python train.py --num_hidden_layers=13 --hidden_size=128 --n_experts=160 --experts_per_token=6 --d_expert=48 --d_shared_expert=0 --hidden_act="gelu" --moe_layers=[1, 2, 3, 4, 5, 6, 7, 8, 9, 10, 11, 12] --router_score="sigmoid" --normalize_top_k=true --routed_scale=2.45 --balance_loss=0.00229 --balance_bias=true --router_bias=true --init_std_router=0.0071 --lr_router=0.000802 --num_attention_heads=2 --num_key_value_heads=2 --head_dim=64 --vocab_size=4096 --norm="layernorm" --norm_place="pre" --norm_eps=1e-06 --positions="learned" --qk_norm=false --attn_scale=0.125 --tie_word_embeddings=true --parallel_block=false --init="trunc" --init_std_qkv=0.0187 --init_std_o=0.00366 --init_std_up=0.0187 --init_std_down=0.00366 --init_out_by_depth=true --optimizer="muon_variant" --learning_rate=0.00706 --lr_mult_o=0.978 --lr_mult_down=2.0 --beta1=0.95 --lr_head=0.00822 --max_grad_norm=1.0 --warmup_steps=200 --schedule="wsd" --decay_fraction=0.867 --decay_shape="linear" --final_lr_fraction=0.02 --batch_tokens=[32768, 65536, 98304] --max_seq_len=512 --doc_mask=true --train_tokens=461700000 --max_steps=7950 --dataset="wikipedia_en"
Below are experts of layer 4 (counted from 0) of a mixture-of-experts language model. Rows are named router (the router's row for the expert), up (a neuron's input weights, with its number), down (a neuron's output weights, with its number) and show model dimensions 0-63. Each number is 128 + 24 x the weight over its row's rms, rounded and kept within 0 to 255. Numbers have three digits each.
Before each expert's rows: a language model's description of what the expert responds to; "comes before" lists some tokens at least twice as common just after its tokens as in all text. This comes from a sample of Wikipedia text that the model never trained on. Tokens count by the router's weight.

# expert 33
It responds to: Closing quotation marks, parentheses, commas and periods ending a title or name, especially song titles and names in track listings and tables.
comes before: " ", " |", " and", " (", " is", " –"
router:081125087129139115148127092115147136143135129165154103146122124092118161124129098091093123152126097119123120097140132133104141135138113135119140157034129134115129074147131150108079129097141149
up0:088146160134110146088140095102118136182112133143084091134137097152133146117118102156149154181141155146176114159099121140122134117138105136119122112131170152099150116082125115130126109111084106
down0:196135178127156105151131148147157107093154157120121157163093111126092138086115098133120109138097123097100148126143132140128111132127156116129126153141156146138098108100089132137162103097110116
up1:127130111178142146124122120108138118125119160138125112133119096155171099113137089124106113122129133169121080090140133136110108115069121125189139110146116151156146150133137153088094146111116113
down1:122084146120116110095151121151101079104138149100146101173135153168165101096142111174158143127142132125137164127124123111134160123119128162094163150111119115095141119081075112113158100119167081
up2:119113195115123145120138095117125115095125175125126138110110134145092172094124160123103143135152118106081088094141126083106174129115130118131136149113134120130133120105140086080136166146188145
down2:131163116144140143153102141093131090136176128162101130162126142132136114099118132163140155130109150131118148154157136094144087164133132127145128158121104102086099094160065131136129130073141096
up3:121132121107148091151119088136164141147128103141130122128142093121074169127142151153113107138155183142170137150147164098176130119171133098137147176160148133114151111154132094106122158125084141
down3:096135138140140118104075163113112150160161152165143126134148105154149165136140136091177121106111125120095119126149135110135127088085110150116138115077170107171134110122184128123141120092137157
up4:108154133143121119142119144115089135088114109164128134081149120111114109124168129172087135177138124129119174107096127134134127115080138131106108159097122156103110073098182163158102098142115143
down4:147124173111090118077108148135132153177148124087124127161127123124145135119126128125105114110125135102155109216162113131098106167089129147126103150174121126130117135140140115135124143117103086
up5:134091134134118114091152127125151123142151183112160093121152159105118173090125136134101088106078155152144146114127097138099172121126123120134140131144140166121129140127120137137145123163115122
down5:112143109140115151137168155156128139148103115170142131132153111145132117126160124135139120047144109132139173127165109128100115137124131115137108111159077139127113159140124088118100101144166117
up6:095116149139084131098118133148115119138128160099152152096155131132121106131154166122110168109155111110139142150148158146134089139106139091106139107131128140126127089126145103204155090148116126
down6:137108159101120095054138142133126121121194117131123109118119107094106119131154107099092135123075149145168116146124152124125090126129119105148122140135134053179127106103140133161119149143127159
up7:122101102110136145139140168159113131117111096149127126086137165076123147111118162117120122163139105131130141138153103144116098124137101113132154109108093135151080105170099133134122166098102147
down7:114174141177161113128119097105128075133132117186144128115112096143138136152098153146109168112148148159114089126085156149145123107148125136119146154171103129094119126139150129123105121120130127
up8:141131132112095131111145137096162107123094093122155102118120174148148144102092132108147136101187150149130120114162124088102162117093107126117083090122135095151128147141121133101149130133125106
down8:134135145160127164098123109141132102146169131150117071117116071122148104100122141137154128138135127077155112116153129130159119084113126109173128143120147123140104110153140096161115100120161157
up9:136102144179099134126153085130133116179130132147162213086117153089099095134115122129188098110135120172136124118151133146084128125152131129135088142152129097124141101105138145143112084110108105
down9:160086164083138125144130146099112095123178122054112112091164078165130090104124112130109139114133150133159123107133158132134135123137085123110117089126112123138140167140130137123087128143173131
up10:093111153114125114062149132119153124147143161142141155169095103132113133141106151137142136131137131108084083143113137138090149112138105132144176140111121091102137149121143118150130140162143108
down10:145143113127144102137112156097168126125161117099122110123126133144193127094169148169130103091089125147111170110142117080131111146133166114099125114161108111148123118135109085097141084121113127
up11:073153107141105090170121086091086124092134093121162113101106149153128162132109158114101141200147090110099108113161115151140148102117141140118140117115128093112103071137132138086108157120137131
down11:182116086148111125132092138100124132141108136147110125131184128096107134149081137132121152164178145128123135181128156114113189149097156104139142115141116142108136157112102142128122134107101118
up12:103125108151142155109117109146148143155098114089131157118130118133119163136137121105128152139126111111143108102176118184150160150158133129145133124097114114115148111119127175124110095095108113
down12:170100054168161127130137149135143109116101169105118124142160171124161114133105103106154108111146155164121132118100082106102122117104130118154120164122113152107162127122051126126147122123108125
up13:132116124134111109132116072106147143162118159091115144164115108150112108146149086105099133103118116108105145105121148100098137147095121175107131191109142137131157098128121147126148122115169126
down13:149182079172088122117076136103105126153106159120185138077078123101098123136103080118108150088079131127112130100150103163150133135126097200124119123140158116117095105120128122118095174145153116
up14:134122155131186119134149132108143140168125122140108152114107112137101105130121135128131100146118099137152120149152112141121128090142120129107119138132114161084107081118153101124109076118124137
down14:125159160147133121101153096143136146116127169130090102138156128124144124116151162201144117133076178109100112152099100134103161125096130147179134141158123163105118103129118093164121151120100122
up15:144133125155085130128129176127132141147138139158130066125167099127109111125115124123106096145153156107144170136077122100163130130137120181186130098131128163132086135134083148140082119173116128
down15:112122163143117128145175137107132150158117149139155167102121118159132129132144100100089114155106101135102141148143127112091137127125137097117134178155147135116172161155165129108094112130128141
up16:105125132185141167121125163118077115099137146085135121137134146109130149145142110102114104098116153104148166122086136098132168132177151120139111113154150142147106179122104153161149136118099125
down16:160129118105089147137140093118081115123144140166140121152099075134099133133131123130135108103115126157142118121146134133108087128070117151094155125134133127112154168119181128166128066152128120
up17:132125082099143112164123106130166129108124152106097092083098117120108172134099111126137142153167063155100139133135142111149159137134138141121090157081097130138113097165104169160111167096142153
down17:155143109153160150143170123109096118110150159115123175097129154101132093168141142138130156154136151155106100126120160129070114150097159102122162113162116094134083179143108149129148110127119115
up18:178128118132127116139103143088108152080153150161149141158073169114099127128114103113121095131110167134097111114164139150130126125148165133113127105145146170156094096144150078142121121123129124
down18:083110137114117150136140052091134128171133125130141099127157097133118143121099140198151148149126153132169163117138143088151117145126078157120138121108148134174131081115131139111155116169127103